{"n_layer": 14, "n_experts": 8, "routed_scale": 1.0, "balance_loss": 0.0105, "balance_bias": false, "lr_router": 0.00103, "norm_eps": 1e-07, "train_tokens": 603100000}
Below are experts of layer 4 (counted from 0) of a mixture-of-experts language model. Rows are named router (the router's row for the expert), gate (a neuron's input weights, with its number), up (a neuron's input weights, with its number), down (a neuron's output weights, with its number) and show model dimensions 64-95. Each number is 50 + 10 x the weight over its row's rms, rounded and kept within 0 to 99.
Before each expert's rows: "mostly gets" lists some tokens that are sent to it at least half of the time; "comes before" lists some tokens at least twice as common just after its tokens as in all text. This comes from a sample of Wikipedia text that the model never trained on. Tokens count by the router's weight.

# expert 4
mostly gets: " ==", " ===", "==See also==", " |  |  |", " =", " |  |"
comes before: "\n", "\n\n", ":", ": ", " | ", "-"
router:53 66 37 59 50 50 62 73 59 58 41 53 56 55 53 53 55 55 44 50 49 41 24 38 58 45 48 23 61 43 35 52
gate0:58 51 47 64 56 66 73 50 56 74 47 55 56 52 52 41 39 44 54 56 42 42 50 44 67 56 58 43 53 41 60 28
up0:50 69 51 64 47 57 47 52 46 47 38 42 46 56 60 44 35 47 35 67 53 54 42 61 51 38 51 47 50 51 43 60
down0:62 41 63 38 50 33 46 39 47 48 53 54 41 42 69 63 57 55 68 63 52 46 50 44 47 53 57 75 36 47 64 31
gate1:38 55 48 44 60 32 53 54 61 65 32 46 48 46 37 49 49 49 38 78 67 42 64 45 53 38 72 40 58 42 50 75
up1:63 48 52 57 45 59 39 38 56 74 36 54 36 53 64 56 31 39 53 63 55 21 54 62 63 63 46 44 52 59 55 41
down1:54 30 29 39 36 57 54 47 44 52 57 47 42 37 79 60 36 44 28 57 42 59 43 33 24 55 54 50 48 54 43 53
gate2:37 46 47 54 60 56 45 57 55 47 56 70 55 54 47 44 38 53 40 46 49 22 50 39 70 39 60 53 47 58 66 56
up2:61 49 55 57 39 39 57 57 72 40 41 52 35 62 32 39 46 44 34 48 67 49 53 51 56 53 43 61 53 38 48 45
down2:53 58 62 45 60 30 47 47 39 59 54 48 42 46 41 62 55 55 49 58 52 43 60 44 48 43 63 62 53 49 63 37
gate3:27 55 41 50 72 53 51 59 41 41 36 61 54 41 56 47 47 43 50 69 60 51 52 50 42 54 59 50 43 50 47 64
up3:51 53 52 34 72 55 66 53 41 40 49 46 56 38 51 67 47 56 66 46 58 49 65 54 52 31 38 46 32 35 35 63
down3:54 54 36 44 47 64 62 65 37 62 60 59 50 29 43 64 59 51 48 32 52 51 65 42 45 65 59 43 40 43 56 52
gate4:44 60 42 44 45 47 45 78 39 38 44 45 47 40 71 51 42 46 53 60 41 63 61 55 57 42 57 64 47 53 46 57
up4:59 62 42 49 51 60 53 41 42 71 59 57 65 41 46 65 44 32 66 32 42 61 48 26 37 42 60 48 47 45 48 48
down4:26 41 45 39 46 69 67 44 50 45 42 52 48 56 38 47 69 46 53 45 59 49 44 41 52 51 38 61 61 41 53 51
gate5:52 47 43 39 30 42 60 58 60 59 37 48 43 39 50 53 59 53 44 47 62 43 56 51 35 46 58 47 40 39 53 53
up5:40 42 41 39 42 51 54 45 46 52 52 41 51 49 43 60 73 65 60 31 43 56 72 39 46 51 82 64 56 46 55 79
down5:64 44 38 69 43 46 60 40 54 46 61 61 52 52 65 41 57 48 49 42 54 52 65 63 59 37 44 48 61 47 59 48
gate6:46 74 37 49 51 56 39 55 67 55 66 34 58 50 52 39 49 56 44 67 48 31 44 33 43 39 43 57 44 41 64 29
up6:46 50 42 68 64 44 53 52 55 52 81 67 55 43 37 56 51 53 48 41 53 33 47 50 40 34 36 34 48 59 63 65
down6:38 57 54 68 68 51 59 38 43 43 36 62 43 49 41 54 66 54 35 51 45 48 24 59 30 47 44 53 32 41 69 35
gate7:39 60 54 36 69 51 48 58 46 58 34 56 52 49 48 54 55 53 52 35 51 38 43 51 39 49 24 44 30 66 58 53
up7:48 47 45 31 48 65 57 52 41 57 53 52 62 50 54 55 42 46 44 42 68 32 48 65 57 36 55 41 54 43 43 61
down7:39 40 23 42 54 44 65 40 50 57 52 72 55 49 44 35 53 56 53 42 45 31 45 41 68 52 48 45 48 71 45 50
gate8:51 53 48 46 47 38 70 62 56 60 45 53 54 52 48 72 48 49 54 41 50 52 58 47 73 37 76 49 38 46 47 69
up8:50 46 46 49 67 68 53 50 57 58 50 59 59 56 46 56 52 48 42 53 51 37 51 29 69 72 41 50 63 55 53 48
down8:44 51 43 49 71 49 60 54 57 49 43 52 62 40 48 39 63 62 34 50 61 59 66 42 40 42 47 46 43 54 49 44
gate9:60 51 51 51 51 52 61 56 51 34 35 72 48 53 45 29 50 35 36 37 57 40 52 48 59 53 50 41 70 55 43 71
up9:53 55 37 59 62 39 47 65 52 63 53 39 61 45 64 60 38 63 48 58 55 59 44 45 58 39 57 51 28 46 58 47
down9:36 54 54 55 51 53 55 56 62 56 43 49 64 50 53 59 44 59 40 46 53 48 59 51 43 53 52 73 57 43 58 57
gate10:54 50 48 39 64 45 55 43 50 61 64 36 46 39 54 51 55 42 46 32 65 51 46 50 64 46 52 34 55 40 55 54
up10:40 61 40 38 34 42 54 39 70 60 50 52 53 47 57 54 52 56 60 64 58 48 50 51 54 42 45 49 44 56 37 42
down10:59 44 56 58 57 56 55 35 43 49 51 54 50 62 37 49 49 35 57 33 48 52 49 47 32 73 40 58 57 50 65 54
gate11:56 43 61 69 28 45 50 62 38 45 34 60 52 47 68 40 44 50 48 36 60 51 51 43 45 47 45 39 33 51 53 47
up11:71 65 57 43 45 48 39 48 45 40 41 21 44 54 44 41 68 70 46 47 44 39 49 60 33 31 47 58 55 54 46 65
down11:47 55 52 64 59 50 51 42 51 61 46 43 62 62 27 48 58 69 33 45 12 57 44 47 45 53 50 46 40 58 64 46
gate12:55 50 52 43 57 54 58 66 41 55 65 31 56 55 51 45 46 42 53 35 63 40 45 46 55 53 64 46 52 51 50 36
up12:55 47 46 64 64 58 55 51 45 43 34 59 47 42 55 60 38 51 56 39 47 55 52 58 65 40 52 45 47 45 48 68
down12:51 52 42 48 42 50 58 41 51 42 35 47 58 48 42 61 52 51 59 66 53 43 56 44 46 24 44 50 41 40 65 51
gate13:54 55 46 30 41 38 54 66 44 46 45 48 47 58 47 56 66 48 41 41 46 49 51 48 63 49 45 44 49 45 40 66
up13:46 54 43 45 52 43 58 64 42 58 63 39 44 64 44 49 53 56 54 58 41 42 53 44 54 39 57 45 34 47 43 61
down13:58 56 59 40 42 39 43 69 61 56 45 22 71 47 60 59 46 63 47 38 42 31 57 44 48 48 53 41 51 60 63 50
gate14:52 55 40 47 45 45 35 73 65 49 49 62 57 38 41 49 42 46 51 37 50 53 44 64 51 44 60 45 58 33 64 40
up14:81 57 62 39 42 58 58 52 51 53 53 59 62 36 44 38 43 44 66 52 50 47 46 45 55 48 40 48 46 55 60 32
down14:45 44 45 42 31 30 70 62 51 62 40 31 64 54 67 41 48 51 38 55 56 38 48 44 36 55 51 54 39 63 42 53
gate15:52 62 34 37 60 51 63 55 55 54 56 70 50 43 57 49 46 44 56 68 35 62 48 38 57 31 31 22 50 46 49 54
up15:61 45 38 44 46 39 34 54 57 34 49 38 55 50 43 35 62 42 29 31 43 52 49 55 31 71 63 45 57 28 47 57
down15:52 48 65 52 52 36 54 64 44 39 48 64 33 47 36 47 52 67 55 37 38 49 57 62 54 56 51 55 47 55 63 56
gate16:38 57 42 50 47 33 47 53 35 41 45 43 67 53 41 48 52 44 50 50 68 60 52 52 41 47 53 44 65 53 29 51
up16:53 44 49 57 56 51 35 30 52 33 22 52 49 60 40 36 51 58 35 45 41 56 63 56 54 61 60 29 40 64 45 42
down16:42 51 59 45 27 56 50 56 49 45 54 42 43 43 45 37 65 42 52 41 69 56 49 47 58 50 58 63 42 43 58 60
gate17:62 39 46 60 60 39 41 56 59 51 59 53 36 58 49 59 39 30 32 41 46 59 52 57 54 52 54 56 46 37 58 38
up17:38 51 48 44 41 53 50 43 55 68 60 54 66 46 41 36 45 68 57 50 39 55 50 74 46 45 39 34 70 63 52 45
down17:48 48 59 30 39 64 54 52 53 52 51 48 57 61 50 56 71 34 56 54 41 58 55 43 66 46 50 42 72 39 41 36
gate18:46 45 50 43 38 55 35 67 44 49 69 40 42 63 50 50 50 56 49 66 46 55 46 63 58 46 52 52 62 58 37 47
up18:26 53 57 63 37 39 54 46 58 51 59 47 34 37 57 69 47 55 35 68 68 40 34 50 54 52 28 43 53 38 48 66
down18:59 53 37 46 54 62 63 46 64 62 36 52 50 50 46 29 45 55 57 51 59 26 24 41 42 48 38 52 40 49 64 49
gate19:57 43 49 68 43 46 54 51 44 57 68 50 42 52 40 66 58 36 59 50 55 55 45 45 64 51 49 68 50 40 41 49
up19:52 57 42 57 53 50 48 50 30 64 66 42 29 57 52 58 42 38 54 38 45 58 61 50 60 57 46 46 58 47 45 66
down19:53 57 50 59 72 33 48 48 44 52 49 51 50 50 40 53 35 57 29 66 40 49 42 75 49 66 51 50 51 41 42 46
gate20:58 46 42 63 37 47 36 42 40 44 37 48 57 41 54 69 42 48 47 54 58 52 63 40 51 62 45 34 45 40 31 49
up20:41 42 46 49 24 77 39 53 49 50 54 56 39 44 59 46 61 69 58 48 63 39 40 50 43 42 25 48 45 60 55 67
down20:62 56 63 46 55 33 60 39 48 21 45 55 38 41 41 66 54 28 54 37 50 56 56 51 49 49 52 63 49 41 47 51
gate21:47 44 48 54 45 59 52 50 65 66 53 46 53 56 56 27 53 49 41 42 52 41 46 49 67 46 55 49 58 33 57 66
up21:44 57 63 42 27 49 60 61 25 65 66 52 49 42 52 65 57 80 47 56 46 45 53 59 45 47 54 49 66 64 38 40
down21:44 42 49 46 57 44 47 44 51 41 56 58 57 50 42 70 45 56 38 32 52 49 44 33 52 69 65 49 72 31 40 50

# expert 2
mostly gets: "| ", ", ", " in ", " |  | ", "; ", " | "
comes before: "1", "2", "0", "3", "4", "5"
router:55 55 38 24 17 51 38 42 59 43 46 55 49 56 53 39 50 54 31 59 62 44 47 58 29 46 68 40 67 31 42 44
gate0:40 52 44 46 63 54 51 79 38 55 30 60 60 39 56 34 54 67 41 43 56 38 67 29 48 51 42 38 43 36 39 44
up0:59 52 65 42 43 44 51 25 43 52 46 49 44 53 42 56 58 23 58 49 44 74 54 67 34 60 35 69 39 61 64 44
down0:53 33 56 24 44 46 35 68 63 51 53 60 38 47 46 58 59 66 64 53 42 46 56 49 51 42 56 42 59 35 60 25
gate1:60 51 37 44 49 61 49 41 53 62 60 31 39 45 31 44 39 51 50 47 72 51 49 57 31 54 64 70 57 36 65 53
up1:56 52 54 41 63 37 43 41 57 56 54 50 54 40 49 68 40 45 44 55 63 43 23 59 28 24 62 51 69 41 54 55
down1:36 57 61 59 45 48 43 61 51 48 57 36 49 54 57 35 58 52 46 44 47 65 57 44 52 57 47 42 30 65 56 50
gate2:48 51 45 63 48 60 62 46 48 64 44 36 60 55 52 61 43 36 53 62 51 46 70 53 49 66 44 50 54 37 56 57
up2:64 52 53 38 60 65 43 52 59 45 62 34 45 52 54 40 50 51 39 56 35 23 42 41 58 37 38 54 40 53 50 32
down2:60 19 47 37 57 59 46 71 61 55 43 41 51 29 40 46 63 50 49 56 65 53 40 60 36 54 46 43 40 46 34 58
gate3:53 40 62 54 42 65 29 53 49 43 19 48 44 44 45 45 51 38 43 57 57 49 52 43 42 57 57 40 55 38 33 51
up3:63 54 38 62 47 48 65 54 39 51 54 48 59 52 58 45 60 63 40 65 58 43 42 54 72 50 44 44 39 54 57 48
down3:25 57 51 45 61 44 46 50 47 45 49 50 70 39 69 41 50 36 67 50 47 48 47 37 59 51 52 49 34 42 42 65
gate4:60 61 47 39 38 42 65 57 37 62 55 59 41 50 47 42 60 33 50 47 52 61 46 50 54 55 66 48 44 65 45 55
up4:37 63 37 59 38 47 62 60 81 48 60 51 42 51 57 45 50 56 44 47 55 41 50 64 56 61 43 44 31 67 35 34
down4:69 41 36 46 51 49 51 52 45 47 47 50 53 36 56 49 52 60 66 41 54 70 52 51 30 50 54 57 33 42 58 40
gate5:47 47 47 54 50 66 53 39 51 48 36 66 33 45 54 43 48 68 52 36 56 30 51 46 48 49 56 51 42 52 67 65
up5:62 54 52 63 43 55 50 49 35 40 65 47 57 52 77 37 55 52 37 38 40 59 46 42 65 50 54 35 51 64 44 34
down5:79 51 54 45 64 56 62 38 54 60 52 36 50 62 55 47 61 48 51 44 39 50 51 55 52 30 35 59 36 50 53 60
gate6:60 40 42 37 54 46 58 54 70 52 52 36 54 62 59 58 37 41 45 47 55 45 44 61 51 61 65 54 56 58 51 41
up6:51 82 49 44 42 25 60 42 56 38 40 39 46 45 42 37 68 43 73 49 45 55 52 46 62 43 32 55 41 53 33 46
down6:69 53 66 48 46 67 54 53 57 62 55 56 51 44 55 46 62 48 72 31 52 51 38 59 45 27 62 38 42 47 71 55
gate7:44 48 55 68 62 39 47 53 49 50 53 71 39 41 49 52 62 37 57 58 47 52 56 42 27 55 51 57 50 51 55 55
up7:48 52 63 51 51 38 45 57 55 68 56 53 59 54 63 67 47 31 38 51 37 45 40 35 47 29 65 38 61 63 59 55
down7:35 49 59 44 43 60 43 46 70 58 63 40 42 55 54 47 64 37 54 51 51 62 29 54 55 45 57 61 51 61 45 61
gate8:52 57 34 37 42 51 44 57 53 61 50 59 52 74 59 54 52 31 50 68 44 45 65 57 50 30 70 48 80 55 55 48
up8:57 49 45 52 64 63 45 60 35 44 48 38 46 31 37 52 44 74 43 19 59 52 43 42 66 37 45 59 33 56 48 47
down8:52 46 39 43 55 47 46 54 64 36 39 47 57 57 43 38 55 60 40 42 62 64 51 54 47 47 54 51 35 46 40 38
gate9:54 45 53 61 41 45 43 55 43 59 42 47 43 35 44 55 46 49 47 62 71 56 36 56 49 45 65 66 33 46 49 36
up9:49 31 52 58 61 45 34 49 43 59 53 50 47 57 40 51 56 48 66 44 39 45 57 59 52 55 47 55 37 78 33 58
down9:53 54 55 74 52 59 51 58 36 41 46 52 53 34 50 51 23 60 42 32 48 44 24 47 42 52 55 51 54 48 57 65
gate10:49 57 40 43 65 26 61 47 52 47 51 42 43 45 45 58 46 44 54 46 61 46 42 73 54 46 49 51 70 60 35 59
up10:59 55 58 53 48 57 51 62 64 47 53 41 52 31 49 38 56 50 49 43 52 45 50 39 47 46 18 35 58 43 51 38
down10:37 50 55 55 56 50 57 45 37 51 56 47 57 38 24 44 57 43 50 51 42 53 56 42 44 46 64 56 40 53 62 54
gate11:51 41 55 60 46 48 34 36 52 46 48 57 54 69 55 39 74 44 40 50 65 63 55 38 59 52 48 41 42 35 54 74
up11:50 42 56 42 50 48 41 45 55 53 49 48 46 54 55 33 56 49 47 45 63 73 44 47 55 44 60 52 31 56 60 33
down11:37 63 38 49 52 63 51 52 44 50 57 45 60 46 41 53 47 56 50 27 40 41 46 35 52 61 57 43 60 61 51 62
gate12:46 62 39 35 48 42 44 48 60 57 50 60 50 46 48 36 60 77 64 40 51 49 48 66 54 56 37 51 53 39 44 56
up12:59 74 70 35 39 41 48 68 46 55 59 49 49 30 55 34 60 53 59 60 33 48 55 48 42 53 48 62 56 47 43 55
down12:64 47 49 67 33 53 49 52 54 52 58 62 47 36 43 64 54 47 53 52 51 35 51 58 43 54 42 46 51 61 53 52
gate13:53 37 61 37 55 54 59 36 59 48 48 46 71 55 47 60 24 49 50 35 47 44 66 42 45 54 69 52 53 46 47 47
up13:56 52 42 64 56 56 61 47 40 35 48 43 53 54 54 56 51 55 44 55 47 72 41 58 46 58 47 61 38 47 47 38
down13:39 44 56 46 49 42 70 54 65 61 58 43 50 54 68 51 48 39 64 62 45 38 38 54 48 68 62 58 48 49 52 43
gate14:54 51 18 53 45 45 63 50 37 48 63 61 70 46 61 64 41 42 34 62 50 45 44 47 38 54 48 37 54 68 50 54
up14:48 47 45 44 43 47 64 35 50 48 58 52 75 58 60 57 46 28 43 62 60 44 32 50 44 55 39 23 52 58 58 60
down14:41 42 56 65 55 50 49 43 37 54 45 50 32 43 40 62 57 54 60 33 42 50 41 44 49 42 49 65 35 75 58 49
gate15:47 70 51 41 43 51 47 43 44 51 44 56 31 66 38 53 69 43 41 34 44 48 38 48 42 46 36 44 57 52 48 49
up15:49 42 49 76 51 49 38 43 49 49 51 57 61 50 40 66 67 59 39 58 47 25 45 29 46 46 50 45 48 55 60 62
down15:49 68 45 52 47 54 45 45 48 53 29 33 58 35 68 39 46 48 40 47 56 49 55 74 37 44 65 50 45 44 61 47
gate16:42 51 53 36 55 48 58 57 55 51 73 63 58 55 47 55 59 48 47 47 48 48 39 55 53 34 51 57 41 55 70 52
up16:45 54 55 49 48 64 42 42 49 56 60 61 55 57 49 53 45 47 62 46 39 49 41 76 57 69 35 50 56 59 64 58
down16:48 53 37 20 36 48 50 52 55 43 59 38 51 46 49 46 57 49 36 49 48 54 73 58 39 57 60 43 50 53 45 43
gate17:45 46 55 31 47 64 43 62 49 55 76 54 54 31 51 51 47 59 62 64 56 42 52 46 51 68 54 52 48 55 60 30
up17:51 54 56 41 51 44 55 49 54 32 41 41 41 45 52 47 65 41 44 55 48 48 50 62 62 59 49 49 30 41 57 58
down17:45 38 57 68 48 61 33 45 42 57 54 46 33 50 54 52 46 65 56 48 45 59 31 56 53 70 52 54 30 34 32 44
gate18:49 38 59 32 57 48 49 51 60 52 62 47 45 45 38 44 78 50 49 43 51 51 59 49 57 39 43 55 54 52 42 66
up18:67 73 69 43 51 53 53 41 48 56 66 51 65 52 47 65 49 44 34 47 57 43 39 47 36 39 54 51 64 45 48 49
down18:35 71 51 51 41 64 44 57 29 53 57 61 61 48 52 53 34 38 33 50 49 49 33 47 49 41 68 35 49 46 47 61
gate19:43 66 44 35 53 60 41 49 43 41 49 61 64 30 55 45 43 67 47 47 40 64 51 59 61 60 72 37 68 45 41 40
up19:54 79 58 41 43 41 44 46 61 61 56 47 55 54 47 27 61 41 60 51 61 76 58 63 20 62 51 33 48 48 53 47
down19:65 44 50 68 53 58 50 44 47 64 47 60 61 59 52 50 54 61 56 43 36 46 40 69 54 45 46 50 76 52 52 50
gate20:57 39 43 53 51 40 56 54 46 63 36 65 43 71 50 56 65 50 40 58 51 39 50 49 48 44 36 47 48 53 46 42
up20:63 54 47 43 59 61 46 57 52 36 59 55 41 40 63 77 53 53 40 52 43 39 44 37 46 57 62 59 49 40 46 30
down20:38 71 42 52 53 57 40 44 48 33 41 39 46 45 43 48 49 39 37 41 56 38 38 44 51 41 37 64 50 35 58 58
gate21:46 68 33 41 53 53 43 57 57 35 59 59 41 61 38 62 60 45 49 50 28 34 38 60 56 44 60 52 40 70 55 58
up21:57 41 39 41 57 45 35 56 57 42 34 54 50 62 50 57 54 58 29 40 36 68 45 63 39 50 59 37 61 49 38 33
down21:45 58 69 55 45 52 47 52 63 42 45 42 59 55 47 68 44 57 33 57 57 37 51 41 57 61 61 35 63 25 32 61

# expert 7
mostly gets: "ville", " United", " New York", " London", "berg", " North Carolina"
comes before: " | ", " |", ", ", " (", ",", " |  |"
router:51 50 39 54 46 51 41 63 57 53 57 49 56 74 54 42 49 56 27 53 42 59 68 46 40 32 53 50 56 47 50 43
gate0:64 46 44 66 34 62 58 60 60 41 61 58 53 52 29 77 30 47 65 39 50 59 49 63 40 51 58 34 35 40 54 48
up0:41 58 55 51 50 56 53 41 56 26 43 59 57 37 59 36 22 69 49 46 44 40 46 47 62 47 51 53 46 59 54 48
down0:67 57 55 54 57 45 43 30 57 45 80 68 57 49 61 39 34 56 45 41 40 45 55 66 45 43 46 50 64 45 61 58
gate1:51 61 50 46 52 53 59 49 39 55 58 38 40 71 50 56 39 42 44 50 45 54 39 52 58 17 47 45 72 38 34 46
up1:50 68 55 41 50 59 39 50 66 59 38 54 42 53 66 55 63 54 56 51 52 61 45 52 39 46 42 40 38 40 52 35
down1:46 61 43 52 44 53 45 67 55 56 70 57 61 53 50 37 34 59 47 49 64 48 46 51 59 37 44 52 74 49 37 47
gate2:46 61 54 54 43 48 37 61 46 46 46 29 45 65 50 63 26 61 50 57 43 46 53 57 47 32 45 43 40 49 52 45
up2:52 20 51 54 52 45 71 47 38 63 39 47 57 49 58 43 47 65 54 52 47 47 47 55 39 39 53 51 50 46 58 56
down2:48 50 39 53 41 31 54 34 48 54 30 64 48 32 52 55 51 42 51 62 42 53 57 47 76 79 43 35 57 51 37 49
gate3:30 51 44 50 46 39 40 73 51 51 52 41 34 49 32 40 44 47 46 54 46 60 44 55 56 51 59 54 29 61 37 56
up3:55 49 41 52 41 57 76 40 40 50 46 57 53 56 47 58 38 52 58 67 40 56 52 66 66 41 55 44 59 53 54 64
down3:40 58 18 47 75 43 64 57 50 44 52 52 60 42 50 45 35 50 51 52 46 65 51 42 41 33 59 42 46 41 44 55
gate4:41 51 44 54 51 69 49 45 33 52 40 49 74 34 52 38 45 47 54 52 54 54 59 66 50 48 46 44 53 33 39 22
up4:42 37 37 55 60 51 44 40 46 54 41 65 60 35 46 66 42 55 36 61 30 42 37 42 61 75 56 45 55 35 48 53
down4:54 66 54 41 35 45 40 61 51 38 66 42 42 51 56 39 61 44 67 46 59 50 49 52 30 47 43 55 53 47 59 68
gate5:47 56 49 74 67 62 42 64 65 62 49 65 49 49 32 59 48 53 38 61 52 46 69 51 47 50 39 52 53 51 59 28
up5:65 32 53 65 36 25 51 68 63 45 52 40 43 38 42 41 52 60 37 56 47 38 59 34 45 31 47 53 44 51 47 65
down5:61 44 51 36 34 55 65 46 47 51 63 42 45 49 34 74 66 62 58 46 35 52 50 65 50 56 43 53 65 47 60 50
gate6:53 42 43 64 52 43 64 46 45 54 49 40 64 46 58 36 61 74 50 42 47 36 49 47 51 41 61 50 62 55 50 63
up6:60 62 54 50 45 28 35 55 46 45 45 46 43 66 53 42 53 57 43 38 60 47 56 49 37 51 37 57 45 36 48 54
down6:54 66 41 59 61 58 47 40 33 36 40 32 50 47 46 67 51 37 63 52 45 43 41 43 47 35 48 40 66 55 63 77
gate7:64 43 57 56 44 68 38 63 45 49 32 51 60 53 32 44 58 54 40 42 54 60 55 42 45 39 39 46 65 51 45 30
up7:60 50 46 33 48 44 53 39 34 49 42 39 31 59 79 54 45 72 39 57 55 41 56 57 38 55 52 48 39 49 57 61
down7:54 66 50 40 59 57 51 54 46 50 60 55 39 51 49 67 63 45 60 43 41 38 53 47 54 69 52 65 34 53 53 55
gate8:58 38 48 42 43 82 54 71 42 46 58 51 45 54 58 36 52 58 42 37 43 48 49 51 51 40 35 34 71 46 45 50
up8:48 53 60 61 53 16 45 64 52 55 42 50 45 25 40 69 30 48 40 48 53 60 46 56 50 62 54 49 44 55 50 36
down8:47 53 42 39 34 70 52 57 56 36 45 45 35 54 44 43 53 47 62 39 53 42 51 54 50 40 53 36 60 40 55 50
gate9:52 50 61 57 60 59 43 62 72 51 55 52 53 67 38 52 44 41 38 39 60 44 38 41 47 56 48 60 43 56 55 50
up9:48 49 52 49 54 40 39 51 60 57 50 63 62 37 29 54 46 42 44 45 48 64 54 54 40 40 57 64 54 51 66 33
down9:46 51 50 59 37 58 30 51 59 44 67 59 45 70 52 49 57 55 46 46 49 64 39 54 49 56 60 58 49 46 54 50
gate10:53 49 48 48 59 44 61 66 51 44 44 69 65 67 67 55 65 68 48 66 59 48 55 50 43 45 41 54 48 70 55 66
up10:59 48 39 34 40 50 69 62 52 45 53 56 45 49 43 38 71 56 60 39 64 47 43 61 49 57 33 48 61 70 46 45
down10:36 50 67 50 47 57 45 60 47 52 51 49 65 43 43 65 40 45 47 69 45 53 55 47 41 45 39 58 16 57 62 68
gate11:37 56 45 27 44 59 39 41 64 48 48 63 49 31 51 48 56 40 46 50 49 37 65 66 53 70 48 63 43 60 59 47
up11:44 36 46 38 58 49 44 58 51 47 39 52 56 12 31 57 39 57 55 38 53 33 45 50 52 65 54 45 49 44 68 64
down11:51 59 49 52 51 61 52 55 61 42 73 40 55 68 58 42 67 68 50 60 42 60 37 53 55 23 59 64 52 54 40 48
gate12:35 46 44 40 44 40 30 42 38 50 51 54 38 57 58 58 55 29 46 69 53 46 44 46 52 35 47 51 58 64 48 32
up12:49 39 51 54 54 54 47 50 54 57 26 45 47 56 56 54 47 42 37 57 39 51 40 48 51 33 39 42 61 40 33 53
down12:41 54 66 62 74 63 64 63 63 44 42 59 48 44 44 67 63 59 56 40 43 46 53 39 58 68 44 43 32 74 32 63
gate13:51 47 53 47 46 35 58 37 51 39 54 44 30 47 46 43 54 50 42 50 55 48 26 64 48 44 43 57 50 51 50 37
up13:69 63 41 48 51 54 53 51 53 47 68 52 44 48 41 56 63 39 51 56 65 51 36 34 56 56 55 48 50 34 65 46
down13:36 49 55 35 52 69 39 55 46 50 49 24 42 49 42 52 53 54 49 48 38 31 58 46 48 66 65 49 31 66 41 65
gate14:56 43 54 55 78 48 64 53 53 43 56 49 44 49 52 45 64 40 49 46 49 35 48 53 46 43 30 41 39 59 53 41
up14:63 45 47 41 61 44 41 32 54 44 41 42 66 63 59 58 38 55 63 55 64 55 40 49 57 51 33 48 56 54 53 37
down14:46 69 43 26 42 44 43 45 56 76 50 54 70 44 62 72 53 61 42 46 47 51 65 51 40 34 48 63 53 53 40 39
gate15:48 59 44 46 50 31 43 51 53 54 35 41 31 64 53 56 70 55 48 65 41 47 39 45 61 65 68 48 49 69 56 52
up15:48 39 60 51 39 61 28 41 60 38 50 60 57 50 66 36 46 44 38 50 39 50 61 63 50 64 50 68 64 60 37 52
down15:44 52 65 62 54 39 60 46 46 56 37 63 44 57 35 68 48 39 53 39 49 54 51 52 50 52 28 52 46 58 60 50
gate16:56 45 55 47 49 48 54 58 42 41 45 55 42 55 47 45 37 56 45 37 66 47 48 65 54 55 34 47 35 52 24 48
up16:51 55 58 65 44 52 49 52 56 52 69 60 40 46 50 49 53 38 61 31 51 56 39 45 43 65 68 46 59 46 80 57
down16:42 40 51 44 62 49 50 50 57 61 58 46 58 38 49 63 57 56 51 57 39 50 50 42 44 43 59 52 69 59 56 61
gate17:48 48 34 44 42 42 37 60 67 54 44 34 40 40 60 40 51 61 58 50 34 50 58 51 46 61 60 52 52 44 33 48
up17:37 54 49 58 42 53 57 64 56 46 17 46 63 52 30 62 63 43 54 48 61 37 53 67 32 44 45 44 43 55 53 56
down17:72 43 43 52 44 53 44 55 64 55 48 46 46 51 62 33 61 50 72 34 49 32 63 59 50 43 52 68 47 61 36 50
gate18:45 44 53 48 36 41 41 59 42 41 40 43 65 48 48 26 26 51 54 43 37 50 40 43 39 42 47 47 74 49 45 40
up18:56 52 46 56 44 59 38 60 57 52 60 55 36 59 45 34 50 45 65 40 53 30 47 56 50 49 55 43 33 44 57 31
down18:43 47 43 47 57 50 48 58 53 58 37 60 55 38 44 48 65 70 51 35 48 50 35 42 47 62 63 45 72 59 54 49
gate19:29 60 45 53 62 48 60 59 50 58 68 68 50 60 55 34 49 30 63 64 41 59 60 38 48 63 56 55 49 57 54 64
up19:43 40 65 53 46 82 56 60 42 51 54 41 78 48 48 51 52 51 42 41 52 65 53 67 63 50 51 49 50 52 53 59
down19:55 53 57 20 32 62 37 36 43 61 44 29 42 46 44 44 46 71 43 56 48 38 43 55 44 51 68 47 59 55 57 49
gate20:60 75 37 39 66 55 49 39 49 45 53 50 59 59 38 55 71 51 44 57 43 49 40 38 53 48 47 51 36 61 59 44
up20:60 71 41 59 50 47 43 53 57 41 52 40 34 53 65 39 53 50 53 37 54 68 60 49 64 60 52 58 42 37 49 68
down20:75 71 43 56 46 61 51 42 57 58 33 57 48 54 59 52 45 40 32 39 61 48 51 49 68 44 46 35 47 43 38 53
gate21:51 45 36 45 49 63 48 57 52 47 48 34 57 57 58 49 59 39 48 60 56 19 59 48 49 50 47 51 41 67 65 46
up21:48 55 25 55 38 42 39 63 61 47 68 51 55 61 47 56 63 66 53 45 46 49 59 41 69 53 74 45 61 58 47 42
down21:49 52 33 61 43 67 25 37 61 61 57 37 58 65 49 36 49 34 55 41 55 41 63 58 40 51 55 55 48 50 47 40